Weights of a small mixture-of-experts language model, trained from scratch on English Wikipedia: 17 layers, vocabulary 2048.
Below are experts of layer 8 (counted from 0) of a mixture-of-experts language model. Rows are named up (a neuron's input weights, with its number) and show model dimensions 0-159. Each number is 128 + 32 x the weight over its row's rms, rounded and kept within 0 to 255. Numbers have three digits each.
Before each expert's rows: a language model's description of what the expert responds to; "comes after" lists some tokens at least twice as common just before its tokens as in all text. This comes from a sample of Wikipedia text that the model never trained on. Tokens count by the router's weight.

# expert 26
What it handles: Pieces inside foreign or proper names, such as is in Palais, u in Vasudevan, os in Rios, and whole adjectives and names like Indian, British, Thomas.
comes after: "ra", "s", " S", " Ra", "la", " Sa"
up2:106084111128062183155106135087110151165108136156154135100139131131143125152120112117175113072107192125118102139134114113112058131110143123150065120152129045120165162119089116141106099169123146142140072190086107104110114102152133171203098148160135163104116147130118158105216101131122068151181129167152111133135145125110089085121130117143118149109169122114097098076102173141133100127159144080152109184114213146154184108130179164102204113112099164175158134085046156136145167091118137
up3:143167111117120125108153142140156127163101095137097162120122129151154128147121147156169099128148159156132111115098134091070105106101156142167110099090187140105122092198155180132091164173067137100105126156172126101135125111174094090120172120106086151130137145067120168158135100189112107192124096113127096124130158081141160075068164131095148172132063214159104134112119123161104113089069143170100081149118118120101075134156138181091182065074145117112213127137145157179119087146066146
up4:122097147116110156177123127129083148197093154143132117102135152146100105131094149120139166114136126108160138177090127088160116130126129141137110071192152075201124138053091180139092128175134127074115088118135085106109093091088146105102217115145169151124113134155153107103139094128196128122083084103163122136122220139154124109143178094167128115149107075123066107112152150127086073120167103130079131162083154085119108147129151159109129075049157161184128115134145187057125113116143114
up5:157145105157095119103134120118145104094117154126092153130124109188148183095125150181138105135111119157145144037132108136131123120127164134067142062116127110134055100158124105174082087137116148181165120084120099135126119105138078156124176135106085155039047137097091155130192190209131169169148139173124101147108095137164074143137118134106117118132079113166127133218176145130111080090116101134089147184158113153101096147103108077099114129124142173065109107090122136104143150163145135
up6:204154112201107198108126128068125158093135072129072128161173120108160183110154079142167120128123154151119175134114130124135190134097145143136127112095086132165158133155102146162110085084162123091095108128112104143098100152165120137125154175142100130167109091091072157111107150105174139157159145080170149135160109140123108146140186174087159075128128102155121199134117111120128177176140084122150183140186108130071155165118139109050118096196110097111092072199108146139103140099098104

# expert 51
What it handles: Numbers and units in measurements and tables, such as lb after weights, degree signs in coordinates, and openings like st, gr, te.
comes after: " ", " (", "-", " |", "\\", "_{"
up45:112162186131175139095160145174135092131145118099081171084115152111110164125146123138106111136146178159120166097064122101127110095111169129073133103117123206115199174136132109138116139168179164107089132158099127142116164128165108181210136158115129184189109157170141168139115144166063127107110123117172088117184132149153159136097109094155145137107101088123094134101161149149143161186121077127137135113124102152178024128194113106080161120136098163118157102170136109129063145156097074
up46:105115148077134139134162104153144153192129086095135175178151130090057161042108133161096091138088123104130218146103112125161163105130144092082087107115149138163116082159115104152188170095114131071126170147088093164201145108115101162130124161113095180187126086098223124106100142150090186110170159123112110190134116160099142140085141186087091096089142139133088128128152095141124104145169130140115134112122077118153080171133099159135087154135146118152103147139125099088129128175107157
up47:115124177132096136091127123100151126021132127158181091153161121144107114175156099205134128130085104096133134069126168135142101141149115134086111164105099131112155159074126148154117127156161143168162080119134082165204108119095204217120163080097123157150173120115199162135156124092131148177116140083116122168135172168108103165069116102149171144154089091190123151193146126119126089096087130107157145127100098160098144151173131082128096167088132182096093141147122152140125105110134096
up48:156112144143131181116090171145159099089076128108095137116082170104119103072105112101131115157123193118133116127138145113136211121113057110099118105131164106145132122066172150167158161150150127112196091094133109073141164111105180175143089168118115104074088072152158193115126135151118172171095103091145101120083069151136078135122093130128140147148089135108171141110156128090190139155087096087166130107138117083127161149097098153127160154211150179127134125114135023147118094113166125
up49:113117173085100172066144128143109091134108128119154133110154127115123169095120136183120150121063168100071168092179132086156145063155125128094086096127116171139097060063140133152149108185097082127171111065124123130097170122129121126204113161172141141139124164091095141089154169140090155112105098086157150196220129132163144129124145123085109123187099149182148115079182149137141131139155128151108165117177086140176129128127108056139066147102136125114129088121150060160122150154121150

# expert 41
What it handles: Word-final or inner pieces such as ne in Duquesne, Dufresne, per in Angiosperms, ex in heterosexual; also and, or, including, and table pipes.
comes after: "s", "ro", "es", " dis", "o", " con"
up1:171128075125122116137135105182086143159096119086122130183112147127170126123126108116113147168158179187195172134169100064135143138155133101148134091094154082129099090120106058121105110118200160097164123128169147124087097090112148100091187081170101114091102154086054187134180164126177156152180099105148113093179121130105148104142145105142085164138143099145102094170188154144124140064078123111088157107131145060150132103155182101112124124118080172119121117109101148171152088182111119
up2:136122135126125133102144106130092165094155132132095167086170141134188121134106084119155152132156146154118162146049144140094141136170087155121060139129125146126167171055065180142157113123165144154130117144131114119149119083120103104108172171102113152111111145138085104154177111138208138113166062146131130133081157134130196114153101156206117111204112098110135125054054141145127146142140138111090212158103051123176187156132160158121111066106120133133178156127124130157105153079095123
up3:067085182191114124095098136143118131162101142140166171092098164163117158132146125161152162091178162149113097113104107185158124129087150165086098128147134119185145163162150122086155153108119102200172111155164152151113082158103150055116131127078133130105206092148131161173162140137159123159103084124129119137086096150167155160091112146161114113125083076129130191148143107066123153182115140190136129096168196174145186103175139107083156122151134170065084129115101103128166124097145168
up4:147073137143120132108164112113136128055123104150137109114117127182095080154148146181182079078134118139155128187143188113162148150141151135096129165113119100134147093125094106192137137214169158085186116147077112093094170118109150128137136132136204136142166128155146158199142107105110142140104085116163144100149158094092091147154101144114113181173106184097110147093131169146129091157173100076092155069115178050083119097128056106101137154093115170143114128139098124119088060119106121
up5:128132068111123072180124079161090106090145153146132138176101127094099090103131093139149176179159138126125151161076156121116130081170112074084091118090149149188162184173087125141099072107202125098150067164103124103145115108125151095120209158106119137120119091126125172154121187048109124137121128165134152189176089122096136124164111118118137140165156091163117111164136072068154157097144164147075136157098087088115128143109171092178126124156099130161171172134169130116178147151166120

# expert 39
What it handles: Quotation marks around song and album titles, four-digit years in tables and dates, and line breaks in lists.
comes after: " |", ",", " 19", ".", "20", " October"
up3:087102180146121088077156141155078172145102064088111164119130108100120118107090139105142119097077092177114155115124123083112140137176156107109161041134144153159121127150130179128135157125103048161102099147170123115203189152132147116148078083173156144130104137177150152081127108111110118123130117111081037158128110149114140113128160139078116098108108173208166137124118151128103153097157096101100170120126194147158061076146091084110130146149084105166163122126143128127141138175113205
up4:101061184153120111157152084180095163134162126113132142138101111171099170114124161110131096121089135150164102117054129104141074120112053109137126113177094171172097191094178089097137174169130147059206066119135139179161133103160139166123091122126121122094068096137150110066127064172076089166127105134145179096141133133111132167152116099093119145105109108181117152149163158161143121106124094176104180088157133123149096097167136120080181158104138140151117143118176158105170110162100132
up5:130166126146125150166183214141160156078169125118154152154179079200131122112111059094140186093133102107093107108198091084148094138178112152070070110119133140104177144161111149130110164154117171109105130080039086125135169178148161145102107129120141166107137089124137139152103122114135082139135068192159097150131164102115138112153148091153086132180122126095099099099154114117155137165053107114130184115193132150104150170090145095071159096119130181133124125133118101121102160143103149
up6:113144126140128125190144115107111148136163147090100183144129088145076114138123132094123110149109141149160122108122131121146168117140083105128192123141094095064119161125137133160119159085154133096108125122163162104174206107215173111122159145178066163097047108113124105100111178152092137152156115085160158074138104078132159092101157108131122077145148128169167086140112156090140134163098141076088119116224177074094120125140066124080141124122186111165104090150072183146180104130149124
up7:130097119156061129120148151127109100102143107114050115156126133182161137155120169146107109138159150114144137168090126106098092152112128137129074106125096111135195139084117124164156190077106117174062173134171091147184119099173188134140086130133152190108160097141091136139149112166091073153150043075098127092161141150139157160168139134120092106142173112108125097144045061096137147077108131157147171085144095118124164121146154085188109132123104135176077110197160150106097119151089141

# expert 2
What it handles: Short inner word pieces like en, er, in, an, min, often after d or n in names and common words: Dim-en-sions, stol-en, V-er-di.
comes after: "n", "d", " D", " N", " C", "N"
up1:193100121090125170081069186129138142112150121162097159100087091113134140117153109114124162123155129100108191099103191079151128055097108106135094143106133150197188122140113227143150116126149150148129160084144164113092167141104095151106167123118117100099135116155090153124118118117155126068166164074081108117145160166123150161202147114144105108135081135074164067119131095164142124138093136147070128219138145151179129124155143103130165204085155135139159122154125088134151064138114112
up2:061105131124189110175134088103110114111151100060190147106081148144184153147156162168105105074175175102143108191143110141148154138088117071146066099047125142125139107159086139154104084118137077126109173093114144119154116074142132144098101159104125134133134079141139064126127118171168097139111127088103090151182158062099050118163143123083116084121080142117124148055125077064151156157123113124091093157131128097168124131124087113120123154130063115154161085130094163151121151118135120
up3:064063131115117143084138123133163149157116074156154191147176101157060102099085170141139152186135175122115146078163126115129140119093118127118108097090131107109020195165138115141164074130131134147187081145096123161087134136155182131150134115117121135167098125176134119159083179129179118113104102109193070174160086123101120108143165126102141126136116200156103129118113109123170130115066117085150148152158206132109103128168107146110152164133162060155164144131151095094132122148076143
up4:176143094060124153141089108130131169110091087092074105117174112163154163153103182138158103128141097146172134165089174157133171117098171064141164073139115117174087189134116170160096127131100028135063166131194121115143126155151111129149074176097154201164121112149141108111120124175085118077120188109144119164143136071090132127132110165109096133105131102178193129110132109151096163095111131170085130197135159117109144157114178106123157153151087145174138136134124129141105081135170142
up5:085085125116114114119085082119161104206134151160114100111143141138076113104123089144120161151141119136167084100110159146158105203167109143125053108162125093130157134166119227106148107179124086105154135136106124087107157129130076178148132129121115175158119100119117152114191087130200174130127121099060141151148102170155145155073151184117102159144052153133104170114197116111159128111133155111082118167112163123138112156080143119113088094112065115069134149129131137130173103096193179

# expert 22
What it handles: Words after prepositions, chiefly the, his, this, her, plus mid-word pieces like Dist-in-ction, Re-gi-ment, De-pi-ction.
comes after: " of", " in", " re", " Re", " at", " S"
up2:169108115118135095175147121126080111104065165168174116130056130117137101112101144137151178166105092059147053122136091067152115118149136129203080062122121107154100141138115141115089123129138125091149150111180051105212161111108136171123122115087123153152092156128152186123107119134104124134094100152134127203161124098145182151117130127129131225100104105099137136060158092119116105120106099114181172184081175160092098152108132147149163162122055120130113144152106121142099124126169134
up3:139142124174096107134115173149161211130144131186134137154131132128155120150133101168150128141109144150139076111096119147125138168167152172156156113061148106131198099134080125101112107138156100106107122142135124098144144147183133170170107135119065161131104167094038141102150060200101164124108137193144139153156176093078147126108095105144120064109113131067173128148100109171147167143096133120111164104187190118175115124148154077134139099204154100067194107074140166144130140114165121
up4:098056129155055164163172130133151105152105171161163130139112127152139077094168092155116102127100148137129110184099123119089138187207156088119076130152141085165124125118079186118156177136105186109096132133129147170098152121088121174114162078148066132161186159137111123127115067114123127171134152131096132146125099092107094092094157130143126156179106115147153171159150177096037114127109206119098174114084106089067133119129168159155093113118097110147162091147141117107121169071093122
up5:066108148100144098143078149143106109121113107129118082157097154114081172134108152167100094120064105146161064114109158145146125119077080150149135143138116139147106121135100110134156088180171137096121131122111128082134153100163098166199122161074089062198089145202158132110133131126178144114137139120146124130108128121107103132150144133113134064167167069126179109116125143106157128072140080161135085101124136158109128219141099065119114227149096145214127096149163125116141101169156183
up6:112011080107139147126103129102125136045139136146152126132162150140100144100114123135127132137076154125164158156132170162096164141126111144172120156121067137093181095106063071132078086171133145078089094129107137128126177135132142121109109117131082150134112113097079167103159140133192071110176144161093133148071146087115093153130111091128127186126088134136137138118091204090114150101135151123128108106144160131113096130053136095140141177124111104074070094159081169160148119066125206

# expert 45
What it handles: First pieces of words at sentence or item starts, often capitalized, such as In, At, With, Bu-jumbura, H-e, and w after a quote bracket.
comes after: " ", ".", " \"", " (", "-", " T"
up1:180124138084105086097112159117142141071148162130106138143082102148125162126029177129149113092164161126156137078172155081127133130129186168128116109136072126123129101076140152117117160110145137183048139126116124149150126185131122067052085154121113107119144109097112076135109062165164142136074134185171122124116115107109204140133149131148136121124101107150190109065180069113173113103137127130071144157149159094122127145135058083171166163128169115147136167106160150145155157183099144
up2:139157133169120103112130170150129136073135122154141114125113171161041148054087119105103110154097093047108104085170106135103153127162042193094164147091161134156133154105153132147128123144117089135167059164181107174124161150130102122123105191146071141123140147117133159135120152157090184144109141114134178162181124094113095140119120166125106107153131160142075108085146078156170193145179137111178152181130120084100101149087099104171176101136091144110150135154072091197133147149128147
up3:099121145151163175173132115117132150161162129098127110073150154110182110144167095082123100138133162126104115153148149187060129132146120154093191091098105170168100128203102059100120164171165118079126145161099188152150151171119120106112118109143051152167198135090158080136083116161121105112138096158146161119133188135103189137178117186052076129156082140103138132117094100145157094151172125092081125133131131092105125112146152143163074187109140122121158122171172155166115178110102124
up4:122135094100113195158096100190125156101045184188092141112106048175129144080164104116107109112169093171129155147139152130165139133077167146119149101126171120095146160160142120108102135119173103158048147095142063117135091149122119116100066117154114118146071153147152078170140139110122132135106142127130208107159083147087140118118116157110152142189131106093075106067138133110063092103126119125089126103172160163191105124097145133127121147141139150141089116077136113149151069117144042
up5:185148139054119135122056073119152154062109079174136168150159113101169090097134108115117142153164082135134149076165141153168117120165120202180080171113101121132108132142092108093106115115121131140124179134158129106112095102099093107087089139151123137173140095120097133131166129104103107111066144118147142125135123166146101106172100149136075136118094173154136066089098139149061097100115107110131090056104175118098099134147109099138151112104179097131043134096206165198084090144119089

# expert 40
What it handles: Numbers in tables and year ranges like 1971–2010, plus name syllables after a capital, such as He-p-burn.
comes after: " |", "-", " He", " and", "|", " F"
up2:123145153144125143160150031071118199101133083087088184140079130131140127113138053102144088101122154134058123133172154109157182141129108157189107124050075093129143115118096153147188147107129109098110160140119126129153122131111103138101171134141142122156150092095180060073156185156105173123099119154102122109068144095154104178137153162142124090143093181118158193148148148103163076119130106150104136048134143131196172123136138131184090158161177164122117120112133132123143116122086141
up3:092089134078154075157129116151114093123093155100067095122143188157148136044148139141089122175141131145146113167129201129100172132158099072122138140101099113204180173126069168116088132143165103153101138145152093129108117117141141168154168121098162090147085140152158140163162167130063161114104163174101137123089071181148121138110069110141109147161112171124125101111150119148111129134124113102115130138108133062153123155215114091209147096133140139154121103233117120135086078133150126
up4:127076173154062099108118170051149124158127062137160122137158108125109101081142151110084152192164150167127147093130100107126116110121108126082115047112099070148142141139139154100168111164081087204148125158174118146098146109138141127178107140180056161113116112124122180141181146142103088112177102130046141121085115128092159135103149090134161136135109087135139116128123085117125105172129169188120119121093169123166127113133100183170168128070130195113145069197137097129105085136109109
up5:137127133135159173128127141104032162128081062108094126082162106150087169090157093153103115154112144147099166114178092105157130097131077154089152173119155127185195126132123153083088132118161125120154082138140166082126147136101120158141124037092118106168116125113126084097165136172077113118132110140141157089143080120119116119114132154116109147118203131184121133103142143205171188089151194186122169103144130182149109140128155109076137149132118150153062095180117079126160142109067108
up6:107113112097162101127143161111149135153147169114145207098112117150181108147068096138153095109053165119151154092166114155102174080176121075175135163179095085126087172147128146149123119094158132106098154137152127119185138120187123094124100097114135127204070124097179135185175143157095122057109158084143110124137106125101116084205118171132110092157117137118174191129115150054134126089119095100094123098197076147128167132055097110124136124169131149134154094094106151103098116119145115

# expert 46
What it handles: Line breaks, list numbering and table digits, plus mid-word pieces after Ch or L, such as Ch-all-enge, L-ine-up.
comes after: " 3", "\n", " |", " 2", " P", " R"
up1:127108096119071176171140130160112064140151141092114146120119162171126187114178195086119109108075159126132175126069137189155104177107129121146124128125112055096134123128120147079143135158134184097161103130175091102150186063084134113132123116114117125104166148055095120186137103150085128158118132133147119125141147172057101130152144082062114077155153163138150155105129140102118190138123120106079100134088138151160118119148127080121108146111128123082142142135184186185229139127167097
up2:157146115122083146088052159148081119094128107077207139100181110182177103127102103133179123113080148060136134085128118099184144117120093184139155072147161158149231140142082171052121100184138126116129088127094100080145122149111116170111112082098171095136101101126109133147135169102149127183115141143154145102079117163178144101160162087088132153135138145133106117073170145149142133140123103065121124085135154168172131142143194121098157111158072154127093154128090149169134111142126132
up3:126143152127108137067096129104114156131117202183163118167154053151135142141127062143135103119133138166159159155127077093120125081129106099131093108136094109126094159140129088130145150144080100096161166123159134143136111162101130074074119169093101148114181200104146107150132108135138132159079141151220133135073122138163170150110123147105105130169146038128119146094154099111128079090112090087061187131070062161146141122162103117115170099123100179093070157066139108096163122123131077
up4:133124088089108157134168105057176115097111186106148124071144142123093104060135122116149117050106110134169192162101108148108122153092155112128147124126086070107141127081158066103077165136119134136081087132164153091069148110180120124113129091167144123130126133107090136166131074131156117121144151108138232156145109206167121119140155086085116122159084135123112170107134168064122094111107119070103112122079177132126148133184143153152099106120112127140096139033086148159178145106115123
up5:063120200175095084109130118094179187142217110113145158100133179150144155156150083152100150151120138137138138099130102062131093126101120133115111094110146148177187151093110182083082145169130136099109104157112125109135139072130170119130113163080047139068095138150091077197170176128131131099120157126098136122083114175129153128087126114151167146100088127127158113081162121156162108127091149081108138162109162098175101054132105147172160106101078135109177141114101173083146159113104154

# expert 29
What it handles: Hyphens starting infobox list lines and pieces like ce in Place of birth, orchestra, Diocese; plus demographic nouns like population, area, races.
comes after: "\n", " to", " and", " Pla", "our", "re"
up4:137119137160128124143139081143136171116138125157191140135096067143168168143130139121070202148152153141164157159100179095172103082075147107129101079088104153165154158173107114137124110182152114155092103093112110162169126123133143071180112151104099195045076093064139138125127135113167146146155139108132102131090083160092183157127083138149094153159095122110225118143139117159112168147130104137060067100145101122129120085147142056094149163157078106151128078110086120147134118097111107
up5:107139148054079087110076118141165141115121160128189148157149119111124128102158170124160168139122153175102088147143134150157107086084133145134186147130146113120124163191166186145090123124103120127110081128079114139096140117105139122182144133131143131203111097108165067137123186132064093108117175090079196094105151136136140145080180132115059139115120100166097127117052122079152068144108125151159073117174149117106104137151154092118145212191188125083123130120147103083151148153144092
up6:187165144087144189153093099081092074071140196104168115055139087149076135155131141117155107145124126156182110075147152142128191124082108124147115140130148148112108113125129147163076171101142172133172094217134113165140190120114174121138128129117143125151129136107088064037144093130168087116160117113148172106070146124110122121111153084136138143104096126139147098028135116149089146149090105095120124071108146105144111085157103126121135171084120157194108137165098154104172137156100114
up7:142129109066123156124121108112167215087132111086069133138167111121134121116139098111151111123093152134091099118093136148142054114152095178122102195131156167115147080078156127132101069106131158114139155138133167097076157166156105118206113105080137135138074187149144148171160130155151183152089105173122187176173101172105095109148136081161147133129153121134125092067154165142138126108185107174134150110148130091181056126162143100131131176100164133173106127159143092147067126114092061
up8:153161118083146114112150114169199138075079097056097106107151140051121166041092105131109067168179136159137129144133163105152082103157142124123131139192120102142127116097126100128122128135139130128125087052164076108193141133148165109132102125106191113164090086157165125113090170146076117152119151143125212113163098159132170114090112146088135108133066091090138138108143156162114190115112125123170127160118116162137175094091122169124165073096162142088108199125137130127120091136149077

# expert 7
What it handles: Word-piece fragments in the middle of ordinary words, such as li-ter-ary, N-um-ber, term-inal, val-u-ed, plus words like public and order.
comes after: " a", " ", " N", " U", " A", " 4"
up0:120151175120141184091064137141159136131157141132139133139151160117155142109125080110179183113167117148138166120153154138106124112068099152100108073101141119130124083129177172140143129111132110121166127179127080074184201190079102105103108158104125125116172170104117067103140173139131144109140113166168177095077119152052121114097143171169111115142104043122118143133157123100197155099086154192118125139180086161146074123113142186062160151107172103160120095149110111159112154188137109
up1:112121123136116146138147171075172155081148133131181130150109141105135115147140111141175184122112101160161169114078129062115134124116174147108087051146127075138180107093092140110102136136117052126107106157186116130165220103146090140082118083142101153102171100132128137147083171078109083126102168140156129136095084129106111151142147124082135048142150094123095158059117124070117127138108163146162152142133163175115140140115175137131111116205178157196105104166068091134130119075156089
up2:094137150162100108107122134103168147074173116206059113130122172124080090096096122152121146168127130095121155121138136108186125171074147098107102095140114142121102067127137189034111146130091117069173174099140151126108211149165155058168103086105098149091118084099095120090127120135182167096107125116134134140139124100094165087148173092149091099169122121141182128172135107130141129107155090146162201114155107117075056116130071137090146126101141170138125132162110121151095088155149167
up3:092116115165158120200121115117149173119078099107111100100079093122165167204124123114082110130091095112119137123134160081113145119159222129113054123110189102110116136168120096142123140128182141100121199086167144100129105139128151109086127184123157140130191140093116168079111076152105123195106132154152131144146167171072160071132138161087150106141156159163087140087108132103117159099173119117142046178098182168101146131100126137117128166145139128070109131161106155162157174115067128
up4:098089142147068151149148130113149193121091062166123104156105132084114083138152131181137165123128085077109115139187097154032120164090172164136087110164092137132122121103153137150038096147121084112145129109152124125093145106150155051148137118126098151112111190105184131102102128124169101188126126192107102113188126161155095099097068115098122125210096077202136103121141070168130139069141099119123119144109115150103135133127128115125107116143197139061109112126118138095128133098155143

# expert 14
What it handles: Number tokens in dates, tables, statistics and large figures, like 19, 000, 55, plus digit groups after commas and number words such as one, third.
comes after: " |", ",", " 19", ".", " (", ":"
up3:122124119144118149142151098124100172198129098112106126133123110149145154136069106156141120111186129157154076100150137176158145146132039135167142092145058099139148109133105156089149163152167105106183113131125085121147134077142083149048094079099134166150131108100170148068119121175128152105116173178095130074097106161206115158088121067115145151101088147126150128116141213119178165133139106134148178103162139134159184144132168101103198149078082114095111170116105133177144093095160127
up4:146081196105081187111111098148074124077096192097135188165139117089137094111147098160142123131160063113108150115155185107137111149134157097077147146091142156178113105116103130093095142081113191220119116133125141180126141116094088079130117159132172124100156131100114100177235164122154086184104138129148145144132099119149081117089099092097057182104126116101150096121133168116137109149101126064070137120129152159154122096129129130164175151116140147140076098175130160151084118149124130
up5:084161151151113182125102092158118158100106140167125119114144151080124099061105092061064159119091087154139112119109121040163141141134155151107119160116134150113126153118094143133182158106105149113151101060119147167169132145135118118118079170170085106195195082109143116068106114133119153165108117126121106129169142162033161146124115158102173102125090122097159137110119100102133112107135126122207159141200122116113090173135092115065108078151139150044133125172091095161139148115167082
up6:118131068107141138135074160130138165138137091157172134130154121091172159164110161164092070116121152136126167133127120177154107078115120129093136169179067108130153115182090159158146136093200184090168151143093138139162100111113071094107120111078149133100127163143157065117124090212165106088155133099097114165105109133111136101155126067144131140109155101086209112128059134122115169157089071082100129120150083095123123161176089137055121089144133205079100097109162149111141135120157138
up7:090118138112127136109170103120124158075097143122136148151149113104202133177143137096055139182162151068123082093091098142135131132067150144130089131124135155137127118114121174101120148085101131147189129184150068074085067135131131124095084118113175085085105167113123080106123098119115129168112107146208156140145071176155155134202083134125127121081210149134130112140166094043128150138112102125117154070083143090075204130160113105145089152145189132138141135117118155149132153136149154

# expert 23
What it handles: Single consonant pieces p, b, c, f starting or splitting words like album, despite, establishing, briefly, Labour; also spaces before numbers in tables.
comes after: " |", " Al", "al", " a", " ex", "ra"
up1:151148082112117145093123148150121141104107116135112134151097181169149122115126200082169082142142121105148147110209114124128147129117064133110184101196068125134117143161142137115133154141116073101094076141183146074104089156154098109106097151113079098124162121146153154128084168130094146115117160124056112135119149059126152183167193140047133164177144143143121114085114105153166161062197135156138157143146125096086184148115107175139157148095162171083074160087145080137120167161141123
up2:157123068115093110148129042112138149133133138119189088170097134158124164132101117100105120063137129111117094186116096121130063133157133143176145126091094145199157108163122130101177131173143179162134103148138211143156106106140094111109130154117085125131122132147192113222136097166143083078114096124143139168124118171165129122168076137148141158116161148116127137113148050089117141098065152192103065156120192172189165121115121126085134152113086105079122117118140187107098138148100128
up3:088172112150115110106152146106103125149096167080153170167128121134139169133129079123130141130103117129151104113075075097161088114126104161110109133178168093159147145113098159089119112172126157135133069159133060125201114080041169099136121144131152150110127120096128109158129163201156106158123127160151103059159101171157141068135115132117167179039160110098115117123065138131100172180140164108087165106068122114119125152104132204100165107175088123049138162129119088118170126108107163
up4:098093140167121092155150146165123169056129121079192109155219116090169034104123132151158126140132143090144162067088122107069142172131140148120055149142165105091143110133127152095167112127147122135072142137120140120145158116158138126183162125094109075152105146150068107079100113131180103124115134145116115116146103130105110048129164132164093163108131109117068114114107169147142093097157140083162162113112111160131068152170176129112156079192124131092139172160147147074125128098068068
up5:131120112159122143099120144100185117108148167080129107091143202129138134126159047109147157064162107128086081065157163112201130143110119175090122064128137146113176181095137125137109164139156119135155088148141128107125171110130117119097095149143152088081109081097126109114131122255119171164117145150111145110097112107133122114117133090117141162143136099145129066145194113139109156173146077136117098190118137093141113055123123164121152093090153138078130071173103090137144127080079066